Experts of a small language model: 96 ELU neurons an expert, a variant of Adam for the experts.
Below are experts of layer 6 (counted from 0) of a mixture-of-experts language model. Rows are named router (the router's row for the expert) and show model dimensions 0-95. Each number is 50 + 12 x the weight over its row's rms, rounded and kept within 0 to 99.
After each expert's rows: "comes after" lists some tokens at least twice as common just before its tokens as in all text. This comes from a sample of Wikipedia text that the model never trained on. Tokens count by the router's weight.

# expert 118
router:62 34 48 32 65 70 34 46 50 50 25 56 74 56 53 26 54 52 41 63 30 56 56 38 64 36 38 67 50 56 58 60 38 53 55 54 76 60 51 65 42 40 58 67 57 60 47 41 44 45 41 62 70 45 31 45 61 58 46 63 54 63 31 44 49 54 55 43 42 58 36 61 30 56 46 57 38 71 26 53 56 45 51 38 47 47 39 53 42 74 32 36 69 44 42 33
comes after: "\n", ")\n", ".\n", "==\n", " |\n", "===\n"

# expert 108
router:43 28 50 23 83 68 41 66 43 61 42 54 64 67 53 37 56 47 48 57 28 53 55 45 55 52 47 61 44 39 46 47 38 34 58 53 74 58 38 60 43 49 50 60 72 61 54 46 34 39 50 50 64 33 49 42 67 41 43 63 59 62 25 57 41 47 47 44 39 50 47 54 55 67 38 65 52 59 31 47 70 50 40 30 37 32 42 56 30 47 27 50 59 46 26 49
comes after: " (", ":", "C", " ", " /", "{"

# expert 35
router:72 24 45 48 57 61 28 49 43 56 51 47 63 59 39 52 55 60 48 56 46 65 60 45 75 45 34 45 40 42 45 31 29 57 64 66 66 60 41 57 36 47 59 56 74 57 47 28 48 30 45 62 50 45 38 55 72 49 44 62 57 56 44 52 30 56 48 45 37 70 55 56 55 76 38 48 48 57 46 62 54 41 54 43 43 42 48 70 32 62 43 42 78 44 21 53
comes after: " s", " un", " S", " p", " b", " c"

# expert 163
router:55 47 39 21 74 43 43 54 38 56 49 38 72 73 34 25 75 66 36 54 27 42 58 28 62 50 48 54 46 44 44 58 31 35 59 62 51 72 45 62 41 44 52 59 64 64 56 36 55 40 43 54 50 38 38 49 61 75 39 68 56 63 28 46 37 39 56 47 43 61 49 62 48 55 50 48 50 58 46 51 59 46 31 45 38 40 36 66 37 55 48 30 64 46 44 52
comes after: " the", " a", ",", " and", "-", " of"

# expert 184
router:43 25 51 39 55 39 40 60 45 68 36 45 57 60 61 32 61 65 44 68 40 51 62 37 72 35 34 54 44 39 38 33 48 44 60 61 70 72 36 41 40 24 61 51 47 65 36 33 16 45 41 67 66 51 51 45 67 60 38 60 46 56 37 34 46 37 43 48 40 55 46 61 51 67 46 57 49 51 35 42 54 42 41 36 32 40 40 56 48 63 43 48 54 47 26 49
comes after: " M", " D", " S", " J", "3", " F"

# expert 176
router:53 37 46 41 62 61 40 58 46 65 43 45 72 69 52 37 41 55 39 64 39 54 67 43 66 31 25 57 39 36 55 54 49 30 62 48 58 71 39 50 45 48 46 57 70 59 47 36 49 35 40 52 62 43 56 32 63 64 48 60 56 65 28 37 35 46 55 34 30 60 39 55 38 69 41 68 41 60 36 34 54 42 35 31 40 42 45 54 34 50 33 58 69 57 28 49
comes after: " |", ":", ",", " /", "N", " on"

# expert 13
router:51 47 44 35 72 50 30 54 34 56 40 36 61 66 58 40 56 68 30 62 43 51 72 58 56 48 34 51 50 39 48 51 42 45 65 70 66 59 34 65 53 43 51 56 65 62 51 49 37 26 41 54 74 30 47 32 58 60 34 63 54 63 31 52 49 26 57 37 52 55 41 66 48 68 33 58 38 64 54 54 48 53 35 42 39 32 40 75 47 50 45 47 67 41 37 40
comes after: ",", " |", " of", "-", " the", ":"

# expert 145
router:49 31 38 30 66 67 37 57 50 57 48 41 53 75 40 32 57 57 41 58 26 61 56 42 63 20 51 56 49 37 34 48 50 31 62 44 63 68 49 56 44 48 50 59 74 78 41 40 42 42 54 66 61 40 37 42 59 54 44 67 62 64 27 37 48 38 49 43 33 42 44 65 34 61 42 62 38 68 46 38 65 50 46 49 43 50 46 57 33 42 35 45 47 33 42 51
comes after: " (", "19", " ", "18", "orn", "20"

# expert 58
router:54 31 41 19 49 54 30 46 36 52 36 36 56 52 50 45 60 65 36 67 43 62 50 43 70 27 37 57 50 35 45 33 34 43 61 47 64 71 50 47 50 38 56 50 49 55 54 41 39 38 43 65 49 26 40 55 58 51 43 45 69 49 48 45 34 43 53 44 47 53 32 66 42 39 36 51 56 61 50 68 63 34 52 44 26 47 30 69 46 71 36 27 62 42 37 39
comes after: " v", "oc", " m", " p", " |\n", "il"

# expert 14
router:68 51 39 37 63 64 51 57 50 57 41 35 68 61 35 42 42 63 50 66 37 59 59 44 64 33 48 48 61 39 39 56 33 45 56 52 74 74 38 65 40 57 80 51 48 60 57 48 37 31 42 67 62 42 43 48 59 42 52 54 69 58 29 43 37 56 44 36 46 66 52 68 28 48 46 62 52 47 45 57 61 48 41 39 41 38 39 64 18 56 27 46 51 50 35 61
comes after: ".", "7", "6", "8", "00", "°"

# expert 158
router:55 37 42 40 57 49 37 57 25 54 43 57 62 58 31 28 56 55 54 58 24 65 69 38 65 48 37 59 43 47 39 46 36 53 66 59 55 75 38 50 42 53 61 53 59 59 50 36 44 50 36 52 62 30 39 44 61 55 30 57 52 57 50 54 38 48 72 42 47 66 42 75 61 61 33 60 39 72 47 56 60 60 43 49 46 43 38 60 19 60 26 37 64 38 44 47
comes after: "==", " the", " a", " and", "===", " A"

# expert 59
router:62 40 44 41 62 61 44 66 48 58 28 45 66 57 47 40 60 50 32 55 39 61 61 34 50 49 35 79 40 47 42 57 42 33 61 60 73 61 42 52 39 39 45 59 62 54 40 35 36 36 20 48 55 36 47 26 67 59 50 50 47 60 40 36 29 39 51 40 45 60 47 56 41 57 34 56 43 73 31 48 58 34 37 33 39 41 31 55 33 54 48 40 64 53 42 33
comes after: " |", ";", " /", " January", "  ", " March"

# expert 6
router:63 39 27 43 60 70 36 54 36 58 34 47 65 61 40 32 42 42 35 60 35 55 50 39 56 56 34 63 28 46 39 46 39 28 56 72 59 61 54 65 49 38 56 54 60 58 44 41 40 30 55 56 75 32 41 54 63 54 33 64 57 69 22 43 39 41 53 34 48 52 52 64 48 57 44 56 55 59 36 55 62 41 22 27 51 46 44 56 35 48 44 41 59 46 38 43
comes after: " |", " ", " (", ";", ".", "-"

# expert 45
router:61 26 53 39 60 42 42 46 39 77 42 49 57 79 49 46 54 61 28 67 37 46 63 37 66 40 45 44 28 36 38 43 30 55 64 61 48 56 46 62 39 47 67 55 65 59 54 39 36 44 56 51 58 46 51 40 68 55 35 60 52 65 48 49 37 47 67 42 34 62 39 69 37 52 29 69 38 61 57 56 67 32 50 51 44 52 44 63 56 69 38 41 65 59 28 52
comes after: " M", " m", " the", " an", " sy", " E"

# expert 30
router:61 48 44 34 66 58 41 59 27 49 47 45 63 72 40 33 51 53 43 55 33 66 60 39 52 56 31 42 40 42 40 38 38 44 51 61 60 59 57 64 49 49 53 58 62 59 49 43 44 34 50 49 66 31 45 48 60 61 39 73 67 71 17 45 31 49 57 30 39 54 40 44 47 53 38 73 44 54 53 55 61 32 31 45 44 38 46 48 28 63 33 43 75 42 44 38
comes after: " (", " \"", "-", ",", " a", " and"

# expert 80
router:58 52 50 35 60 62 38 59 44 70 55 35 70 54 52 35 53 56 50 48 42 47 53 34 59 38 40 53 46 28 30 51 48 47 61 50 59 52 37 61 45 44 51 67 47 63 58 34 39 35 45 76 54 34 44 56 68 66 42 53 45 55 39 29 44 46 47 40 38 64 58 80 43 60 30 44 34 66 33 59 73 33 44 45 46 28 40 75 39 72 50 33 58 47 46 64
comes after: " A", " C", " M", " F", " D", " V"

# expert 134
router:40 41 62 28 66 55 33 56 50 74 49 42 69 55 25 46 31 49 28 67 45 38 58 46 50 28 40 59 33 28 36 45 32 38 64 65 62 58 51 58 33 44 74 59 58 66 44 33 37 37 43 55 53 51 43 39 52 57 36 54 63 66 52 48 50 39 54 23 48 55 44 55 46 55 41 61 37 55 45 60 48 36 34 38 28 46 36 63 34 61 44 41 52 53 42 44
comes after: " the", " an", "|---|---|---|---", " |\n", " s", " w"

# expert 185
router:50 25 56 35 59 64 50 70 40 65 31 35 54 48 43 40 70 52 42 56 46 65 56 31 54 42 49 63 37 45 28 42 29 36 56 66 48 64 48 58 50 46 57 58 67 46 53 41 49 29 55 56 66 36 36 36 62 53 49 49 65 60 26 32 35 45 61 48 45 47 45 73 33 57 49 55 39 55 29 54 49 34 41 20 44 40 41 66 51 61 36 41 60 49 53 32
comes after: "0", "1", "2", "%", "3", "4"

# expert 187
router:45 44 54 48 57 59 41 67 43 64 57 38 65 58 38 49 28 67 48 54 37 55 49 34 71 31 43 55 27 34 28 42 21 31 68 61 63 62 36 72 47 60 62 72 46 55 44 33 43 52 35 49 55 45 53 55 74 59 31 57 44 60 45 50 43 49 55 45 43 69 35 55 49 66 38 51 52 65 42 59 55 53 46 44 35 48 43 61 46 58 42 47 71 34 27 41
comes after: " c", " s", " t", " C", " S", " T"

# expert 47
router:65 34 49 26 54 67 45 44 34 47 31 31 64 64 44 41 68 41 48 58 38 63 64 32 47 64 32 57 24 28 50 48 36 44 66 56 60 60 47 63 46 42 47 64 68 62 38 33 45 37 39 48 48 44 40 48 54 56 38 57 65 68 44 37 43 39 54 30 37 53 43 47 40 72 45 51 46 64 50 48 55 35 34 45 39 49 41 79 39 51 35 33 64 46 49 39
comes after: " |", " ad", " Q", " the", "|", " Rep"

# expert 42
router:73 34 53 40 56 70 40 73 49 65 43 35 73 50 48 39 55 60 32 57 38 66 67 38 53 44 35 58 28 43 42 57 48 29 58 67 53 59 39 52 36 30 52 58 70 45 35 35 32 36 31 46 69 41 47 31 58 60 41 61 59 61 39 49 46 38 62 36 47 61 36 51 39 50 42 50 39 55 35 51 58 45 32 39 37 40 40 50 27 53 51 34 61 55 39 36
comes after: " |", "|", ";", ":", "C", "  "

# expert 114
router:67 36 39 46 61 66 47 45 43 47 33 47 63 62 36 46 51 55 45 60 39 65 70 25 54 50 41 62 39 45 51 26 50 27 56 68 64 58 38 55 55 49 67 72 66 55 29 45 49 45 52 55 55 41 53 37 66 53 33 59 51 41 49 33 52 55 62 50 35 54 33 53 32 57 41 68 56 50 53 62 52 31 44 29 33 30 42 56 39 61 34 22 53 41 29 40
comes after: " t", " g", " h", " th", " w", " New"

# expert 46
router:55 35 52 41 48 60 36 74 48 54 50 49 64 66 42 48 41 50 34 43 45 48 65 47 47 41 27 45 55 44 35 40 52 49 75 58 56 60 41 62 40 45 56 77 52 61 31 39 36 38 34 63 61 32 48 52 66 68 29 55 39 52 41 32 26 46 66 43 46 64 34 69 41 49 37 59 31 60 52 66 56 38 26 46 39 46 44 66 38 55 35 33 56 40 35 59
comes after: " s", " l", " sh", " r", " d", " t"

# expert 171
router:55 24 51 35 48 57 40 66 40 73 44 34 50 57 34 52 49 53 41 68 40 53 60 30 75 42 58 56 51 53 53 30 21 49 54 53 59 60 41 56 41 49 75 42 47 63 36 32 45 57 32 53 49 38 44 49 59 55 36 62 58 55 40 46 38 54 58 33 37 60 57 74 43 51 39 42 42 60 33 58 79 35 34 31 45 47 51 71 56 56 40 44 60 42 29 52
comes after: " m", " b", "th", "b", " or", " M"

# expert 98
router:62 33 43 39 52 73 41 47 36 46 49 41 68 57 44 37 56 55 42 61 38 63 68 37 51 21 34 54 33 44 45 60 47 36 64 66 66 61 41 53 39 28 45 44 50 63 47 34 28 40 42 49 61 44 37 45 66 69 37 64 55 69 36 32 37 48 55 36 37 56 34 54 34 62 33 53 52 61 41 43 53 38 34 36 38 44 40 55 35 50 50 33 72 59 42 39
comes after: " |", "|", ",", ";", " November", "-"

# expert 28
router:53 40 44 33 66 67 50 72 53 61 36 57 54 43 39 51 42 52 31 60 35 71 64 35 60 36 39 44 39 44 43 41 39 39 47 60 60 56 50 62 42 37 56 58 57 60 44 42 43 28 40 48 79 36 38 34 51 57 55 62 71 75 31 31 33 47 44 38 39 47 56 61 36 58 46 57 56 76 41 66 63 46 28 40 47 36 45 51 30 68 46 47 59 47 34 51
comes after: ".", "%", "0", "8", "6", "2"

# expert 55
router:52 35 36 42 74 67 32 53 34 70 35 56 58 59 50 37 62 58 25 69 44 58 62 26 58 50 34 57 39 50 29 37 30 43 56 54 60 66 41 66 42 48 56 57 54 54 50 50 34 43 48 56 49 33 34 42 60 63 54 67 60 51 40 35 47 54 44 46 58 64 47 70 36 51 51 60 36 58 47 53 59 28 41 25 36 43 27 51 44 65 34 34 61 44 43 40
comes after: " |\n", "0", "1", "%", ")", "|\n"

# expert 83
router:54 46 56 31 76 44 42 52 40 50 45 40 64 62 31 27 61 65 41 65 29 56 62 42 70 56 40 42 48 51 50 41 23 44 68 56 55 58 42 56 42 50 53 50 58 68 27 51 35 43 28 53 44 34 46 42 66 70 41 69 65 53 33 46 41 39 59 51 43 63 47 59 37 56 33 45 55 66 52 50 53 46 39 49 30 48 25 63 37 67 37 41 65 34 44 49
comes after: " the", " a", " Com", "em", " of", "or"

# expert 15
router:46 27 55 44 54 58 48 53 30 63 51 32 56 73 51 56 46 54 45 61 36 50 72 31 68 49 57 50 50 28 32 46 43 46 51 60 55 62 34 60 39 43 73 69 53 58 35 37 45 48 56 58 62 24 48 57 61 69 35 53 45 61 53 50 48 38 52 45 39 57 48 71 46 76 33 52 32 59 35 46 69 45 34 49 48 30 46 69 53 62 37 31 63 60 31 57
comes after: " H", " B", " C", " M", " R", " S"

# expert 90
router:49 46 54 29 67 63 51 51 59 60 49 45 62 60 46 34 61 59 39 67 30 64 57 37 59 59 47 52 37 50 33 36 46 51 60 51 68 58 33 51 44 42 65 69 65 64 58 52 33 36 54 54 68 33 57 49 73 48 45 77 53 67 17 42 55 45 60 42 37 47 31 58 43 72 62 49 50 60 34 55 50 36 39 38 39 28 45 60 37 57 31 38 60 46 41 46
comes after: " re", " ", "″", " (", "8", " F"

# expert 126
router:47 32 46 47 54 56 33 46 52 58 38 57 69 63 30 35 56 56 47 58 32 61 55 27 71 51 37 50 43 40 59 46 41 53 48 57 55 63 42 63 35 47 62 77 66 54 45 43 31 38 51 44 68 38 47 54 64 65 56 53 57 64 24 49 45 54 63 30 46 61 41 64 39 59 33 67 46 65 43 46 76 53 40 52 45 48 34 62 38 70 45 43 79 45 46 26
comes after: "\n", " E", "-", "hy", ":", " Co"

# expert 32
router:55 54 52 21 60 56 44 64 35 60 47 51 65 64 42 33 52 51 45 71 34 52 66 37 57 57 48 43 48 53 43 47 46 43 62 69 68 53 43 63 36 42 62 61 80 69 35 35 46 34 44 52 57 51 52 37 54 69 49 67 54 72 19 46 41 49 51 34 49 52 39 64 51 62 29 50 31 48 46 50 49 54 25 44 50 39 23 64 53 63 37 37 53 42 41 40
comes after: " the", "-", " a", " of", " and", "'s"

# expert 186
router:61 35 37 29 59 73 40 48 33 60 42 52 62 65 39 39 46 50 41 47 34 62 68 37 50 50 42 65 28 58 39 53 35 36 52 58 74 59 47 48 48 42 60 60 68 57 44 44 35 39 37 53 56 28 34 44 75 51 36 57 50 72 44 33 39 29 44 28 34 50 42 52 38 59 43 43 51 65 30 46 61 47 38 30 42 42 40 59 47 55 52 25 59 47 44 51
comes after: " ", "–", ".", " +", "5", "6"

# expert 109
router:58 28 53 41 62 72 40 54 52 54 43 42 71 67 53 25 57 56 31 60 33 58 62 24 57 36 44 60 41 39 39 46 28 35 54 51 62 67 48 67 43 31 47 55 50 64 39 45 41 42 45 64 66 35 24 53 60 51 47 56 67 71 36 50 40 35 46 38 55 52 33 61 30 54 47 59 52 60 44 55 60 51 49 37 43 47 36 52 26 73 34 47 48 48 44 38
comes after: " |\n", "\n", ")\n", "20", ".\n", "8"

# expert 78
router:57 51 36 28 53 52 42 56 27 75 48 42 52 77 50 23 62 57 40 71 41 59 64 31 64 46 42 46 35 44 46 53 47 48 52 60 63 54 42 64 53 38 48 66 50 67 46 25 48 23 48 50 62 32 42 48 56 47 33 64 57 57 27 36 28 38 54 52 42 64 48 68 44 59 35 56 28 52 40 49 70 43 33 37 54 47 41 59 44 59 44 43 60 41 44 52
comes after: "a", "é", " de", "o", "á", "io"

# expert 142
router:51 43 51 40 58 51 42 66 48 52 40 31 56 51 28 38 48 57 46 43 56 68 59 38 69 36 40 52 43 47 51 49 38 37 53 68 74 67 35 69 36 53 56 49 52 63 57 44 44 48 37 60 68 44 49 48 64 40 42 46 71 67 31 30 30 53 49 41 50 71 25 61 42 51 34 62 33 45 30 39 51 43 43 54 40 47 28 63 43 66 35 40 75 31 47 41
comes after: "s", "p", " p", " d", "es", "os"

# expert 137
router:60 26 39 38 57 81 34 64 43 55 44 22 57 67 53 38 51 50 47 59 39 55 49 49 47 60 45 49 29 37 30 40 25 45 62 52 63 55 32 59 53 46 47 67 65 52 46 45 32 35 35 61 57 29 43 50 62 45 45 51 46 50 34 41 40 28 48 37 41 52 51 62 36 62 51 50 60 70 37 53 55 41 18 28 39 44 42 66 30 51 43 52 58 49 48 50
comes after: " |", " ", " J", " L", " Q", "0"

# expert 166
router:59 23 36 36 59 66 30 53 39 59 48 31 60 58 59 43 50 61 44 54 45 62 73 46 63 48 54 63 35 34 36 53 41 32 64 50 62 63 40 55 41 47 61 54 49 75 28 33 46 40 56 62 53 44 43 41 76 56 34 58 60 49 48 37 43 55 40 47 47 64 53 75 47 76 28 54 45 55 36 57 76 55 36 39 48 43 34 47 52 49 44 41 58 47 28 62
comes after: " B", " Sc", " C", " P", " K", " G"

# expert 140
router:52 23 59 45 70 66 46 53 46 65 50 44 54 53 32 43 40 52 37 61 42 58 79 33 55 41 30 54 46 27 46 30 45 38 69 55 67 60 25 62 48 48 67 57 53 62 56 45 34 41 48 58 59 46 58 57 65 53 37 53 42 35 42 51 45 50 68 44 34 60 41 63 43 51 30 55 45 51 51 58 63 41 35 38 36 41 43 58 32 78 33 43 65 41 28 43
comes after: " h", " H", " w", " m", " ch", " t"

# expert 113
router:52 30 53 30 50 67 30 43 39 60 45 38 46 62 54 25 57 51 40 52 34 40 53 38 59 51 43 52 39 29 46 56 37 50 69 66 64 62 47 70 47 45 50 58 60 57 39 28 39 38 41 53 48 39 44 33 67 60 51 69 63 59 36 48 53 28 64 32 39 62 51 65 46 70 38 66 45 47 52 52 65 50 29 30 52 25 40 63 36 63 37 41 68 44 47 53
comes after: ",", " in", " of", " the", ":", " ("

# expert 12
router:54 44 34 44 64 49 44 61 49 59 36 37 56 54 43 31 38 55 52 53 47 55 67 44 64 35 48 67 41 35 36 49 43 28 57 75 59 53 53 56 52 52 74 51 70 67 39 32 40 44 43 67 74 41 31 46 52 56 45 50 65 62 40 36 42 43 46 43 38 54 50 58 39 68 55 64 28 51 53 55 54 45 30 36 33 28 24 48 30 61 27 52 51 40 38 36
comes after: ".", ",", " that", " where", " The", "ever"

# expert 156
router:51 49 44 47 48 49 39 61 45 66 42 40 56 68 42 37 69 54 28 61 42 50 64 31 68 40 50 50 39 51 41 49 48 37 73 58 54 54 31 56 47 39 48 62 62 53 31 33 39 41 40 55 70 42 59 39 72 68 32 62 64 69 31 25 29 53 68 27 40 54 29 54 42 51 36 62 40 42 41 49 67 39 36 47 43 43 41 46 29 53 48 39 60 60 39 45
comes after: ",", " in", " |", " con", " pro", " d"

# expert 76
router:55 30 44 43 63 64 29 51 33 60 40 45 47 60 37 39 62 58 34 59 29 62 63 31 69 54 42 58 30 52 37 41 35 43 58 61 57 64 40 68 40 31 52 57 50 63 37 32 34 41 46 64 65 42 32 48 66 58 49 78 54 59 40 39 43 47 43 42 59 59 37 70 21 50 46 58 33 63 43 48 60 45 45 32 36 33 31 57 53 60 44 42 54 45 46 53
comes after: "0", ")", "1", " —", "2", "3"

# expert 119
router:48 51 56 40 49 63 52 60 39 57 48 25 73 59 35 37 39 45 34 44 42 58 46 37 49 43 38 48 41 49 42 34 40 51 64 43 75 53 30 43 44 51 61 65 44 63 48 41 38 49 43 60 49 31 55 45 75 47 40 50 51 69 41 30 28 41 67 42 33 61 38 67 39 64 45 59 47 56 38 63 64 25 43 29 39 44 46 61 29 69 33 43 64 30 47 49
comes after: " f", "f", " pre", "ru", "if", " re"

# expert 112
router:57 32 43 25 77 54 31 49 38 54 29 39 62 57 34 37 58 53 41 59 27 61 56 33 54 55 28 46 31 53 39 56 37 42 56 66 59 56 55 57 40 35 56 60 60 53 50 46 39 43 43 54 65 29 43 30 45 47 39 63 45 68 39 59 31 35 43 42 50 53 53 52 49 56 24 57 45 59 34 64 56 30 36 40 42 40 37 71 49 50 34 39 69 48 36 44
comes after: "|", " |", " ", " a", "ot", "-"

# expert 124
router:58 38 55 43 67 50 49 49 32 62 38 40 51 61 43 52 58 52 28 59 42 63 64 37 49 22 43 63 40 32 52 51 46 50 60 60 66 58 48 76 57 45 58 55 65 48 33 49 38 40 29 63 64 44 45 39 65 53 45 73 67 62 41 40 35 45 49 43 47 61 40 66 42 67 42 54 37 52 36 45 70 45 47 31 31 33 38 48 48 58 32 29 53 56 27 25
comes after: " ", "%", "0", "|---", "L", "1"

# expert 39
router:61 43 41 49 78 41 37 67 41 54 44 49 65 68 26 27 49 57 37 46 35 55 58 40 69 42 30 39 45 55 47 48 45 48 65 69 61 62 45 61 41 47 51 59 55 66 44 51 45 39 35 58 61 30 47 49 64 55 38 54 57 63 36 43 23 46 53 48 34 65 39 72 51 62 50 59 37 70 42 46 50 32 37 41 38 30 48 56 40 56 34 40 70 33 46 30
comes after: " was", " to", " is", " and", "ly", "s"

# expert 81
router:53 36 51 45 56 43 37 71 50 71 30 24 53 58 31 40 54 67 40 61 40 62 57 40 66 35 42 61 44 35 39 41 34 21 50 72 52 59 41 64 49 48 76 58 54 58 36 42 39 36 48 52 60 39 41 38 55 53 49 54 71 64 54 36 27 57 52 40 42 47 36 74 43 64 45 61 24 46 46 53 45 37 42 41 48 42 36 66 45 59 44 48 60 51 50 31
comes after: ",", "s", "ow", "ual", "ial", "ical"

# expert 57
router:55 47 43 46 51 53 42 57 26 73 36 52 60 56 40 49 53 40 45 57 40 69 60 38 69 60 41 62 26 51 39 39 45 47 58 68 51 58 32 45 49 39 54 57 60 54 45 47 35 41 48 64 62 44 52 36 67 56 46 63 61 66 15 36 42 45 66 35 45 44 44 60 51 49 47 49 42 51 37 63 70 41 31 37 44 35 42 51 24 59 33 27 63 30 25 45
comes after: " ", " e", " a", " f", " (", " pro"

# expert 133
router:51 38 43 20 71 61 43 73 51 57 41 57 67 63 32 29 59 64 43 51 25 58 60 49 56 47 39 59 51 52 46 60 28 48 60 67 62 59 37 64 41 36 42 54 63 63 45 39 40 44 40 53 53 41 53 46 48 54 38 54 58 74 25 49 40 45 66 35 30 58 42 57 44 49 22 60 38 58 41 40 70 45 47 42 50 40 41 54 29 59 54 43 75 44 40 38
comes after: "-", ":", "\n", " /", "us", "|"

# expert 164
router:47 29 50 31 73 64 40 75 48 54 48 51 66 56 33 37 54 50 41 52 26 64 71 47 56 42 42 54 46 53 44 52 27 24 57 60 75 72 40 52 54 51 64 54 75 56 56 47 33 41 46 60 73 38 42 45 64 48 37 59 60 63 33 50 40 43 41 36 36 62 46 50 39 53 49 55 50 55 32 47 70 48 29 38 36 40 34 47 45 53 34 39 50 40 37 51
comes after: " ", ".", "6", "8", "7", " ("

# expert 162
router:61 46 49 39 65 47 33 58 35 55 42 38 69 68 34 29 52 60 44 59 45 61 66 46 67 45 31 45 44 38 55 47 45 43 68 77 65 55 29 45 48 42 51 59 65 53 40 30 39 48 38 47 51 47 53 39 58 59 46 70 65 73 41 52 52 46 41 33 32 57 38 48 41 53 19 57 29 60 52 52 62 35 44 42 31 41 35 63 39 59 40 37 69 55 36 49
comes after: " the", " The", "'s", " of", " his", "The"

# expert 11
router:61 34 35 39 59 64 47 50 39 62 49 31 60 61 54 42 56 71 33 60 47 54 61 35 63 51 36 71 48 34 49 52 50 28 54 58 59 66 32 70 46 55 70 59 35 66 55 39 39 32 43 65 62 34 45 54 63 51 33 70 50 48 29 43 41 39 56 47 48 53 43 74 42 69 43 55 46 59 35 46 56 42 24 49 39 40 43 54 53 57 31 35 47 52 24 56
comes after: " K", " H", "h", " Y", " T", "u"

# expert 189
router:61 53 45 47 59 70 44 61 37 50 33 54 66 66 39 44 60 50 33 70 48 48 65 34 59 49 19 45 34 31 51 48 29 33 67 57 65 60 36 54 39 42 56 59 51 46 40 54 36 43 54 59 58 52 60 30 56 60 41 62 72 61 30 31 51 50 41 33 44 58 52 62 39 61 38 70 48 59 34 64 56 47 42 34 49 48 38 60 35 65 42 42 60 40 22 40
comes after: " in", " with", " of", " and", "ing", " for"

# expert 91
router:54 35 47 37 71 56 38 64 36 59 51 41 56 54 35 44 51 49 47 68 44 62 58 53 46 43 50 76 27 30 43 38 44 29 60 49 74 49 38 51 43 40 59 64 59 49 46 42 40 44 26 67 49 43 37 49 57 62 37 51 41 55 54 41 36 33 57 48 50 58 43 59 46 59 27 56 45 77 45 61 63 46 32 27 34 54 22 69 41 63 49 37 51 39 27 49
comes after: " T", " Le", " num", " t", " Pl", " Part"

# expert 97
router:52 42 37 29 64 58 38 58 46 54 40 49 62 58 33 40 49 43 36 62 42 60 75 35 52 45 42 57 36 54 31 53 30 34 55 59 69 76 39 45 39 53 55 53 70 53 43 34 43 48 37 69 60 27 43 42 56 58 45 57 61 56 47 32 36 40 41 43 34 44 42 48 38 56 49 58 38 59 25 52 66 42 22 29 41 45 23 53 40 55 31 43 51 42 42 47
comes after: " ", "–", ".", ":", "6", ","

# expert 60
router:71 36 42 38 53 69 47 51 25 63 45 39 52 60 53 42 65 67 41 57 51 52 70 38 68 46 45 64 31 35 43 57 48 37 51 48 61 59 38 52 43 43 59 55 53 64 37 47 45 33 39 54 54 34 53 50 72 53 40 69 65 59 37 26 33 39 45 48 34 61 43 64 35 63 35 55 34 55 28 41 68 26 33 50 53 24 50 46 44 58 52 40 67 49 31 49
comes after: " B", " D", " P", " L", " M", " F"

# expert 16
router:41 35 49 44 55 59 42 58 42 56 35 29 69 50 40 29 52 54 36 51 45 66 66 33 62 39 38 50 30 47 40 41 42 35 50 64 69 62 44 53 41 33 64 51 57 63 49 47 44 34 44 71 72 46 30 57 62 59 49 51 71 69 34 49 47 36 49 37 46 58 36 67 44 74 46 62 45 69 42 47 50 44 40 31 44 38 33 52 42 70 32 30 65 37 53 52
comes after: "1", "s", "2", "3", "4", "a"

# expert 84
router:59 33 40 24 62 56 38 63 46 53 52 53 65 58 33 23 57 50 48 61 32 60 54 41 57 54 48 63 36 51 49 63 30 46 74 52 64 59 54 61 39 42 62 61 72 72 39 53 35 49 44 59 68 31 48 40 65 45 41 62 55 69 39 38 50 36 53 37 45 47 22 54 46 55 39 59 51 59 31 60 66 43 34 62 50 44 42 49 32 55 45 31 62 46 32 33
comes after: "-", " ", "\n", "\n\n", " P", "|"